python train.py --num_hidden_layers=12 --hidden_size=256 --n_experts=128 --experts_per_token=4 --d_expert=64 --d_shared_expert=128 --hidden_act="squared_relu" --moe_layers=[1, 2, 3, 4, 5, 6, 7, 8, 9, 10, 11] --router_score="softmax" --normalize_top_k=true --routed_scale=2.5 --balance_loss=0.000299 --balance_bias=true --router_cosine_scale=20.0 --shared_expert_gate=true --init_std_router=0.0251 --lr_router=0.00074 --num_attention_heads=2 --num_key_value_heads=1 --head_dim=128 --vocab_size=32000 --norm="rmsnorm" --norm_place="pre" --norm_eps=1e-06 --positions="rope" --rope_theta=10900.0 --rope_fraction=1.0 --qk_norm=false --attn_scale=0.0884 --tie_word_embeddings=false --parallel_block=false --init="trunc" --init_std_qkv=0.0207 --init_std_o=0.00422 --init_std_up=0.0207 --init_std_down=0.00422 --optimizer="muon_variant" --learning_rate=0.00575 --beta1=0.95 --weight_decay=0.031 --lr_head=0.00671 --max_grad_norm=1.0 --warmup_steps=200 --schedule="wsd" --decay_fraction=0.697 --decay_shape="linear" --final_lr_fraction=0.0 --batch_tokens=32768 --max_seq_len=1024 --doc_mask=true --train_tokens=287900000 --max_steps=8787 --dataset="wikipedia_en"
Below are experts of layer 4 (counted from 0) of a mixture-of-experts language model. Rows are named up (a neuron's input weights, with its number), down (a neuron's output weights, with its number) and show model dimensions 64-127. Each number is 50 + 12 x the weight over its row's rms, rounded and kept within 0 to 99.
Before each expert's rows: a language model's description of what the expert responds to. This comes from a sample of Wikipedia text that the model never trained on.

# expert 18
What it handles: Clause-opening prepositions. Prepositions and connectives that open a phrase or sentence, mainly on, in, at, under, using, during, according, and the relative-clause word what.
up0:33 42 37 54 54 33 69 39 44 63 63 44 66 66 52 53 50 47 58 53 44 66 72 31 54 63 41 58 49 56 61 37 42 53 72 41 62 53 51 53 31 34 45 60 62 53 57 29 48 63 46 69 63 83 54 52 60 47 49 40 57 63 61 77
down0:61 41 40 36 36 42 63 47 68 26 73 50 45 32 52 46 82 39 51 49 59 53 41 51 69 41 43 49 56 37 28 63 15 47 42 59 49 60 43 57 62 48 46 45 48 35 46 56 45 50 56 53 55 32 66 38 55 52 55 48 39 57 62 42

# expert 5
What it handles: Infobox field labels. Field names and list markers at the start of infobox lines before a colon, such as Website, Genus, Media, Population.
up0:50 52 40 57 52 66 47 44 57 39 57 36 45 74 65 62 36 47 63 61 61 64 48 69 59 44 51 50 61 33 29 51 64 87 63 64 59 38 33 42 55 66 53 25 22 66 66 47 58 36 56 66 35 54 45 45 49 54 47 72 37 50 55 41
down0:41 49 33 53 35 57 47 57 65 54 56 40 79 42 59 27 32 43 57 49 66 26 56 57 44 36 50 62 42 60 13 56 47 38 68 49 41 35 68 37 48 58 47 53 33 37 60 49 61 56 63 56 48 63 54 34 61 44 57 64 54 41 50 53

# expert 33
What it handles: Quantity words before as/than. Quantifiers and determiners such as such, several, two, few, other, many, most often such in "such as" lists.
up0:39 43 49 62 27 34 60 56 38 64 57 53 48 52 38 57 39 34 45 25 66 29 23 62 63 44 42 42 59 56 66 46 36 36 29 63 41 47 45 55 36 64 53 42 72 41 29 34 28 59 63 38 60 34 72 29 69 35 41 52 50 61 68 47
down0:55 53 28 61 52 66 46 58 45 54 29 51 40 69 44 73 53 59 53 62 46 35 48 37 74 44 60 54 38 42 49 48 41 38 43 35 41 41 62 72 42 47 70 54 23 48 74 61 57 14 40 31 44 59 49 41 48 42 59 49 79 55 47 43

# expert 29
What it handles: Hyphens in compounds. Hyphens and dashes joining compound words and names, such as rebel-controlled, near-threatened, governor-general; also ampersands and and between paired names.
up0:43 75 27 63 38 65 54 53 51 44 64 64 37 58 64 59 35 61 63 34 57 48 31 53 43 45 45 41 39 41 53 33 32 54 66 60 62 38 64 47 66 40 35 45 38 61 55 45 45 56 49 56 56 42 31 34 52 56 53 45 48 58 51 49
down0:67 59 61 54 47 40 40 45 34 62 65 40 47 55 57 52 34 43 48 52 47 44 52 39 66 51 65 42 47 62 43 68 37 74 44 55 31 58 48 50 46 45 55 52 27 61 42 47 32 37 30 20 19 37 40 55 44 58 37 31 48 58 32 46

# expert 17
What it handles: Title and name words. Capitalized common words or first names inside titles, names and lists, such as Red, Love, Boy, Frank, Sir.
up0:44 41 49 50 56 54 47 49 25 52 35 44 54 70 40 33 45 46 63 38 66 72 48 35 62 60 30 59 56 51 59 60 59 52 53 42 60 46 42 49 53 20 77 60 41 67 49 79 50 43 47 40 61 44 60 53 55 46 52 52 67 64 67 35
down0:52 53 31 46 28 39 45 40 45 57 37 58 56 46 52 32 37 45 58 38 44 62 76 55 61 33 42 15 56 56 51 48 54 84 62 61 31 26 63 59 38 58 57 50 57 55 49 46 41 39 49 43 38 48 63 50 40 43 40 49 47 57 71 37

# expert 20
What it handles: Name fragments, list slashes. Mid-word pieces of personal and place names (Mar-r, La-March-e, L-ju-biša), plus slashes and dashes in infobox stat lists.
up0:56 44 61 53 55 63 72 46 52 43 43 41 46 53 53 59 56 63 55 46 31 56 53 54 49 58 77 63 29 52 36 57 31 69 27 51 67 57 49 46 48 74 59 48 62 51 54 34 60 42 61 37 73 38 48 60 36 51 49 55 55 61 46 50
down0:48 64 42 43 55 58 51 28 46 43 57 44 41 52 56 47 71 41 36 45 63 50 48 29 54 40 41 46 52 57 35 53 41 59 65 52 71 70 48 68 29 46 24 44 76 45 46 49 43 66 57 49 65 49 46 61 59 41 53 44 58 69 21 40

# expert 31
What it handles: Prepositions and review-table pipes. Prepositions like about, on, for and regarding after verbs or nouns, plus pipe separators in review-score and results tables.
up0:56 51 39 41 60 45 49 49 69 58 26 25 49 55 59 70 41 36 59 71 58 61 62 43 55 40 50 43 53 76 43 67 53 70 64 54 74 47 54 60 36 59 39 42 42 40 71 44 46 55 56 51 38 36 46 72 29 25 49 48 28 37 62 69
down0:47 63 20 67 46 55 41 45 44 37 70 62 57 64 31 37 34 41 36 53 62 48 63 59 40 64 25 61 46 49 53 44 35 28 38 61 50 50 44 38 48 41 51 44 66 72 44 53 47 54 62 70 43 73 41 41 28 35 35 46 53 48 56 51

# expert 56
What it handles: Surname and place suffixes. Ending pieces of personal surnames and place names from many languages, such as -ović, -ov, -sson, -ón, as in Karol-in-ska, Hashim-oto.
up0:61 35 44 59 51 68 33 63 37 49 51 60 49 34 32 65 62 55 57 52 62 44 63 63 53 51 74 37 37 72 49 40 24 40 45 52 53 49 71 51 48 62 44 54 47 40 43 53 42 37 58 60 60 39 43 35 36 53 52 56 38 60 25 57
down0:47 64 54 62 38 52 51 56 59 58 55 60 54 43 51 53 51 56 54 59 38 54 20 63 57 39 35 71 61 36 32 38 54 55 57 47 56 54 26 57 28 76 53 31 45 52 46 48 71 48 41 57 55 57 56 68 81 62 46 37 33 58 53 58

# expert 0
What it handles: Mid-word pieces of foreign names. Short letter pieces inside non-English proper names and transliterations, often right after a capital, as in G-an-su, X-y-ridacma, V-ign-ola.
up0:44 50 40 53 31 33 64 56 56 54 54 49 44 39 66 73 56 31 61 31 50 53 47 54 57 47 47 62 31 55 68 40 70 47 51 57 45 38 64 63 51 57 41 53 54 57 55 46 55 43 38 55 43 34 38 38 37 42 51 45 51 49 57 37
down0:59 51 46 64 64 39 55 49 65 66 63 62 64 49 46 36 60 35 44 54 79 52 38 42 37 42 50 43 72 22 49 57 61 62 60 35 44 68 47 54 41 52 43 63 52 63 35 48 61 65 50 45 39 37 87 48 43 53 47 38 43 38 41 46

# expert 30
What it handles: Title and name connectors. Periods after middle initials (Henry H. Arnold) and words like of, for, on, The inside titles and organization names; also common first names.
up0:49 59 29 35 52 39 66 25 56 51 73 48 51 56 40 52 50 58 53 39 59 24 62 33 41 38 25 53 35 48 27 31 43 38 53 52 56 51 49 64 26 53 31 41 44 53 45 70 43 49 57 37 74 40 62 59 31 50 29 33 55 53 51 46
down0:41 37 62 65 62 55 52 53 35 45 43 59 43 64 48 69 48 50 50 71 34 57 24 61 62 57 49 33 77 48 58 46 55 54 48 46 37 45 56 53 63 59 68 39 53 45 47 60 52 43 41 50 45 35 40 69 65 47 42 42 45 42 45 43

# expert 21
What it handles: As and label words. The word as after such, known, redesignated, plus by, than, colons and labels in infoboxes like Scientific classification.
up0:30 44 64 61 54 37 65 43 64 90 68 64 54 62 43 73 40 53 63 35 52 55 55 55 61 58 50 42 50 39 46 28 63 49 52 42 61 52 50 48 41 66 58 61 37 67 48 76 38 57 47 45 59 40 49 24 56 67 55 40 54 28 63 70
down0:37 48 55 81 63 62 53 53 59 56 45 36 34 55 47 41 49 49 59 40 50 51 26 45 38 69 53 45 59 57 31 58 51 37 34 34 63 43 91 56 42 49 43 47 52 36 71 44 48 46 41 39 55 59 57 35 43 38 35 39 28 38 29 42

# expert 40
What it handles: Proper-name adjectives. Capitalized nationality or organization adjectives starting names (American, European, National, United), and following in "The following table".
up0:43 43 53 51 89 50 74 52 48 46 46 72 29 68 30 61 56 50 60 36 30 47 51 49 37 37 56 48 43 58 59 36 41 52 50 51 58 54 58 38 50 55 43 52 28 74 52 62 48 60 56 47 37 44 61 61 61 65 62 65 40 60 54 42
down0:32 33 68 44 65 52 44 50 52 49 33 38 48 38 59 52 40 59 67 54 48 57 65 47 54 32 55 76 68 57 42 84 31 62 74 36 33 45 56 57 46 58 73 53 50 57 47 66 30 54 31 45 50 44 41 49 49 38 31 52 52 66 52 63

# expert 62
What it handles: Sports and election tables. Column codes and terms in sports squad, results and election tables, such as MF, DF, FW, Apps, medalist, Labour.
up0:55 32 48 62 61 40 48 46 53 67 53 66 50 39 58 55 26 56 54 51 42 52 25 43 53 66 55 36 51 48 39 44 43 47 72 53 42 37 48 31 34 42 42 30 49 62 44 44 46 45 49 54 48 66 44 52 39 61 35 40 55 38 53 45
down0:37 63 44 50 44 63 26 53 59 48 42 39 55 58 28 48 55 63 44 51 50 50 32 45 32 39 46 43 60 43 63 41 41 44 55 41 67 37 45 61 52 42 32 55 51 30 63 59 52 47 39 63 48 46 55 63 55 48 19 38 51 36 35 48

# expert 57
What it handles: Table numbers and pipes. Final decimal digits and pipe separators inside numeric tables of race times, vote percentages, coordinates and statistics, like 2:21.62 |.
up0:51 70 35 41 67 45 52 53 24 48 40 77 39 69 47 39 68 37 55 19 59 58 29 54 52 59 46 55 47 52 46 53 68 65 35 55 38 67 57 66 56 40 40 64 45 48 56 59 67 34 56 62 42 74 60 59 54 39 76 38 71 28 38 18
down0:58 40 52 44 64 54 42 67 65 55 62 33 54 80 72 54 42 44 52 41 60 47 58 60 52 65 42 29 39 42 36 67 40 49 31 51 23 51 70 75 45 38 40 72 30 67 46 37 36 52 59 60 85 30 66 52 57 56 52 53 32 57 50 29

# expert 53
What it handles: Sentence-opening prepositions. Prepositions and connectives starting a sentence or title, such as In, As, After, For, On, During, However.
up0:47 57 48 36 34 44 53 62 71 52 46 39 37 55 40 37 51 62 54 65 44 27 55 73 28 41 39 56 76 48 42 41 56 58 46 56 47 51 49 66 30 46 27 49 40 36 37 49 21 39 45 41 52 47 66 55 49 70 59 59 54 62 47 56
down0:50 60 54 53 58 54 75 49 49 52 58 26 45 73 61 30 59 48 41 58 53 48 32 50 55 45 29 56 71 57 54 50 57 36 57 36 58 34 46 48 16 56 49 59 61 62 44 57 52 59 50 28 37 60 46 41 40 43 58 55 55 41 42 46

# expert 37
What it handles: Capitalized word starts. Opening pieces of capitalized words and names, such as A, An, The, No and Le, often after apostrophes, quotes, parentheses or line starts.
up0:66 48 28 46 46 51 53 63 52 28 43 39 50 51 58 39 39 84 46 55 38 48 43 57 72 47 76 59 60 62 30 54 47 43 36 30 46 44 25 55 41 49 62 38 38 18 53 59 37 65 45 54 37 46 32 54 56 59 32 49 73 55 50 30
down0:48 59 34 62 78 52 64 27 29 55 15 35 45 58 61 62 66 45 63 38 39 60 29 53 60 52 52 55 38 66 44 68 50 29 62 43 47 58 44 48 43 71 50 36 64 48 29 48 61 44 19 46 47 58 52 46 70 44 83 57 45 47 53 48

# expert 61
What it handles: Plural noun endings. Plural nouns and the plural s suffix, often after other, two or many, such as teams, areas, members, schools and events.
up0:49 09 50 44 66 71 31 56 70 60 27 45 64 41 34 49 33 38 32 30 40 69 53 62 60 48 50 57 47 51 36 53 63 51 56 39 41 52 43 58 61 54 49 45 57 52 58 35 31 55 39 44 46 55 29 43 54 45 67 63 45 53 45 37
down0:29 48 47 28 53 38 28 41 63 37 58 37 42 31 49 68 47 73 31 58 57 41 63 68 43 67 43 53 66 50 49 59 34 54 66 45 35 60 58 67 59 68 49 50 61 49 60 50 48 48 50 57 50 57 56 73 49 24 50 65 62 69 47 43

# expert 41
What it handles: Abstract common nouns. Common nouns ending a noun phrase after an article or adjective, such as story, series, league, media, rights, program.
up0:48 54 34 55 53 50 63 50 38 46 67 38 47 48 59 55 52 58 79 77 45 58 65 70 32 52 57 36 39 38 57 59 42 41 51 53 54 54 75 29 21 50 45 26 53 58 66 50 56 38 57 54 47 38 41 57 30 52 49 46 57 53 41 44
down0:34 54 28 40 61 46 61 59 76 36 57 56 44 22 50 66 59 57 43 78 57 31 58 65 51 58 36 41 53 43 40 56 35 56 44 30 52 52 36 46 72 38 59 54 36 46 49 45 70 46 47 33 54 40 62 37 59 32 55 67 49 50 58 63

# expert 39
What it handles: Infinitive to and pronouns. Infinitive to after attempt, try, order or able, plus clause-opening pronouns and modals like they, it, would, will, which.
up0:50 62 38 44 46 44 52 47 60 52 63 35 42 49 28 48 51 36 27 44 62 53 44 58 34 61 60 61 27 51 29 55 58 55 64 45 38 43 59 37 66 51 75 43 45 56 54 64 55 46 58 67 38 27 62 81 21 43 67 38 60 66 57 39
down0:42 31 63 53 48 44 47 43 69 40 47 45 58 47 43 67 70 45 63 41 32 64 66 42 44 41 71 57 48 54 43 59 38 61 51 43 40 67 70 52 39 49 19 53 39 64 62 48 59 67 60 54 38 62 45 50 29 46 39 56 45 48 37 55

# expert 52
What it handles: Numbers and amounts. Numerals, currency signs and scores in statistics, tables and fees, such as £5,000, $8.2 million, 1–0, (6.
up0:26 45 55 48 56 66 39 44 78 38 59 46 56 55 61 41 54 53 54 53 67 86 48 54 29 40 31 41 28 44 56 40 31 57 46 46 39 42 55 48 53 74 49 55 60 64 40 31 59 41 50 55 57 46 42 59 52 49 38 70 34 52 57 28
down0:39 42 47 48 23 38 51 32 41 34 40 65 40 36 28 63 57 59 57 38 42 26 45 54 33 28 40 57 61 72 54 42 72 46 67 56 49 56 52 75 67 56 63 52 61 63 44 42 44 63 43 43 70 49 46 68 55 59 38 51 26 40 67 70

# expert 19
What it handles: Agent preposition by. The word by after passive participles such as directed, written or defeated, plus with, via and relational nouns like wife, director.
up0:41 61 51 35 54 38 45 50 58 39 53 59 55 36 44 69 52 54 63 64 34 55 76 46 46 49 47 57 36 37 51 23 51 41 58 33 33 65 49 45 39 66 66 31 44 57 54 39 33 51 53 40 43 44 59 50 42 47 35 72 37 47 39 77
down0:37 65 28 46 49 54 54 39 30 50 48 68 47 40 43 47 56 42 69 71 41 38 52 60 50 54 51 47 38 53 46 40 57 24 59 41 44 47 47 30 50 59 58 55 63 47 47 36 62 41 51 43 64 53 40 30 36 51 65 51 44 57 35 40

# expert 24
What it handles: Definite article the. The article the, and sometimes possessives like our, their, its, right after a preposition or at a sentence start, as in towards the end.
up0:50 66 61 51 45 38 48 48 60 57 33 58 51 62 66 37 49 54 40 36 65 51 53 48 55 51 42 41 35 56 39 30 46 52 59 45 46 38 66 65 67 33 47 39 58 44 23 39 50 56 46 61 70 45 64 32 60 38 19 45 37 47 51 32
down0:29 52 43 35 62 32 59 51 52 28 72 54 67 26 36 39 51 46 42 56 43 59 49 45 52 54 23 54 34 28 55 51 33 58 31 31 57 58 55 62 46 48 51 32 53 51 79 53 45 43 47 44 27 38 57 50 41 49 65 47 61 64 36 36

# expert 50
What it handles: Latin taxon endings. Word-final pieces of scientific Latin names in taxonomy lists, such as -idae, -ensis, -atus, -osa, -opsis.
up0:33 48 75 58 45 59 60 49 56 66 27 63 66 49 40 48 37 41 37 66 51 51 41 74 65 49 53 55 49 48 47 61 49 30 58 38 44 58 36 56 38 36 53 43 48 64 63 34 47 29 59 45 57 50 40 43 62 43 48 56 57 47 55 40
down0:56 48 67 49 45 49 49 38 61 66 53 52 69 45 63 35 45 53 41 59 67 51 58 44 37 67 33 50 49 73 30 48 33 62 71 65 54 58 37 47 41 55 56 44 54 37 64 50 52 34 65 43 46 65 42 48 55 55 39 51 55 34 55 41

# expert 16
What it handles: Foreign name pieces. First word pieces of non-English proper names, often Asian, Slavic or Middle Eastern, such as Hong, Sara(khs), Che(chen), Yu(et).
up0:54 45 42 63 63 65 38 44 31 50 68 39 49 70 43 46 37 26 45 54 46 58 56 50 43 52 54 68 43 43 63 51 52 24 37 54 57 60 71 38 42 46 63 45 48 43 64 67 73 61 36 47 44 31 41 50 49 46 44 77 58 60 23 61
down0:56 58 60 35 68 54 59 36 66 47 37 42 53 56 63 45 33 38 62 37 36 87 25 35 39 49 70 42 64 45 42 54 40 52 34 44 33 59 56 49 41 41 50 31 60 43 47 52 72 42 40 41 40 43 56 42 28 32 40 45 47 38 46 74

# expert 6
What it handles: Infobox field labels. Field names and headers in infoboxes and results tables, such as Country, Born, Coordinates, Voivodeship, Turnout, Label, Senior career.
up0:40 46 56 45 36 54 68 56 50 61 69 52 55 28 54 65 44 42 50 46 55 50 65 68 57 36 56 47 40 57 68 59 55 48 24 27 66 64 31 49 58 28 39 45 44 47 35 31 45 66 46 25 48 49 45 50 37 56 47 60 67 43 43 61
down0:52 59 46 47 55 65 54 76 73 40 73 56 50 45 60 40 29 48 38 74 36 31 44 43 45 51 38 63 47 58 61 49 43 53 31 47 33 46 46 60 50 54 41 46 53 35 61 54 35 40 69 34 38 62 64 63 50 35 47 52 52 50 53 59

# expert 8
What it handles: Abstract action nouns. Common nouns, mostly abstract process or action words, after a determiner or preposition, such as development, control, deployment, treatment, advantage.
up0:54 63 54 41 56 44 26 66 47 66 64 70 34 58 55 47 48 31 36 50 72 74 60 38 60 43 22 62 38 52 59 46 47 42 38 48 52 55 58 39 47 52 64 44 43 63 56 53 41 54 43 69 49 69 49 70 55 54 63 70 35 60 58 44
down0:43 48 74 57 50 63 43 59 62 75 47 81 54 71 56 37 56 71 47 31 55 41 59 38 40 60 52 57 65 61 70 59 39 51 54 54 61 36 50 40 47 69 52 56 49 43 57 47 50 64 72 61 58 30 60 38 37 62 67 57 59 60 42 47

# expert 34
What it handles: Line breaks and headings. Blank-line breaks between paragraphs, list dashes starting lines, and == heading markers in structured articles and lists.
up0:51 29 69 43 45 42 45 63 69 55 39 43 72 45 42 47 61 54 29 52 49 41 54 40 70 49 64 66 25 44 47 39 08 42 39 49 51 50 43 21 48 45 43 45 57 45 39 38 46 31 51 28 37 53 58 42 42 44 53 51 71 31 20 77
down0:54 57 57 47 94 48 57 52 74 51 43 58 52 35 47 52 47 61 49 36 57 45 60 40 66 64 52 47 61 64 28 54 57 47 45 32 34 65 36 48 54 53 36 42 52 37 45 49 44 51 57 55 65 50 66 52 56 47 60 48 39 54 68 42

# expert 25
What it handles: Definite article the. The word the after prepositions like of, in and at, usually before proper names of places, institutions or legislatures.
up0:51 51 49 57 52 46 46 81 70 32 25 31 45 42 37 51 51 59 35 56 46 41 68 51 34 36 62 24 35 43 50 49 66 56 51 58 55 59 48 43 46 31 60 39 40 45 57 49 24 36 55 57 44 49 62 45 56 49 55 49 48 34 61 41
down0:58 61 68 36 50 59 60 37 67 27 20 53 64 37 51 55 41 71 54 55 55 49 40 40 67 49 48 48 48 32 17 47 54 54 41 64 63 49 40 44 38 35 62 56 59 44 44 75 79 62 39 77 45 37 52 49 25 60 48 61 53 59 47 43

# expert 28
What it handles: Relational prepositions. Prepositions linking a noun to its complement, mostly of and with, also including, into, for (role of, aid of, with other).
up0:47 53 35 46 51 48 49 35 46 46 62 54 48 48 43 70 67 37 47 70 51 49 39 36 49 62 60 36 55 37 43 70 42 62 39 51 50 52 58 28 46 48 47 57 64 24 64 44 58 67 65 63 49 51 54 44 18 50 52 59 53 35 38 49
down0:36 66 31 63 44 47 45 58 49 39 38 59 40 51 31 44 64 32 41 60 56 49 60 45 41 54 39 59 41 60 52 70 62 48 51 69 87 55 54 40 63 57 53 54 37 55 45 67 45 56 46 33 42 38 46 50 69 54 56 60 38 44 52 49

# expert 43
What it handles: Headings and table symbols. Heading markers, equals signs, superscript openers, daggers and labels in tables, infoboxes and section titles, such as ISBN, Turnout, Final, History.
up0:42 47 53 55 65 36 45 41 50 40 37 41 51 39 56 41 36 71 53 42 46 31 33 54 38 45 56 52 59 39 60 54 64 63 52 39 34 60 52 49 46 17 47 26 54 67 64 76 68 48 43 40 45 50 27 51 43 46 58 57 46 37 50 57
down0:34 57 50 46 35 46 43 55 44 61 54 59 52 83 42 57 25 58 47 48 51 55 70 65 45 48 65 38 41 50 63 62 46 43 37 52 39 59 63 37 36 45 33 74 32 58 72 43 59 36 37 59 67 61 47 65 54 56 09 50 61 66 62 54

# expert 3
What it handles: Sports career prepositions. Prepositions like for, of, against after played or season in athlete career and club-football sections, plus season years like 2013–14.
up0:59 31 58 67 47 60 54 54 64 76 66 57 31 37 46 50 70 55 51 44 47 36 72 20 43 48 44 49 48 54 22 73 51 37 61 45 36 50 37 40 49 53 57 54 50 46 63 51 46 50 46 38 74 53 52 46 66 40 36 46 44 36 56 30
down0:28 52 28 48 52 69 16 53 58 35 41 54 78 49 37 48 49 39 56 35 58 43 38 33 57 37 44 42 60 51 33 59 52 52 23 63 41 51 42 42 59 44 74 45 45 29 45 55 53 39 44 42 65 70 27 50 42 54 34 13 54 69 42 56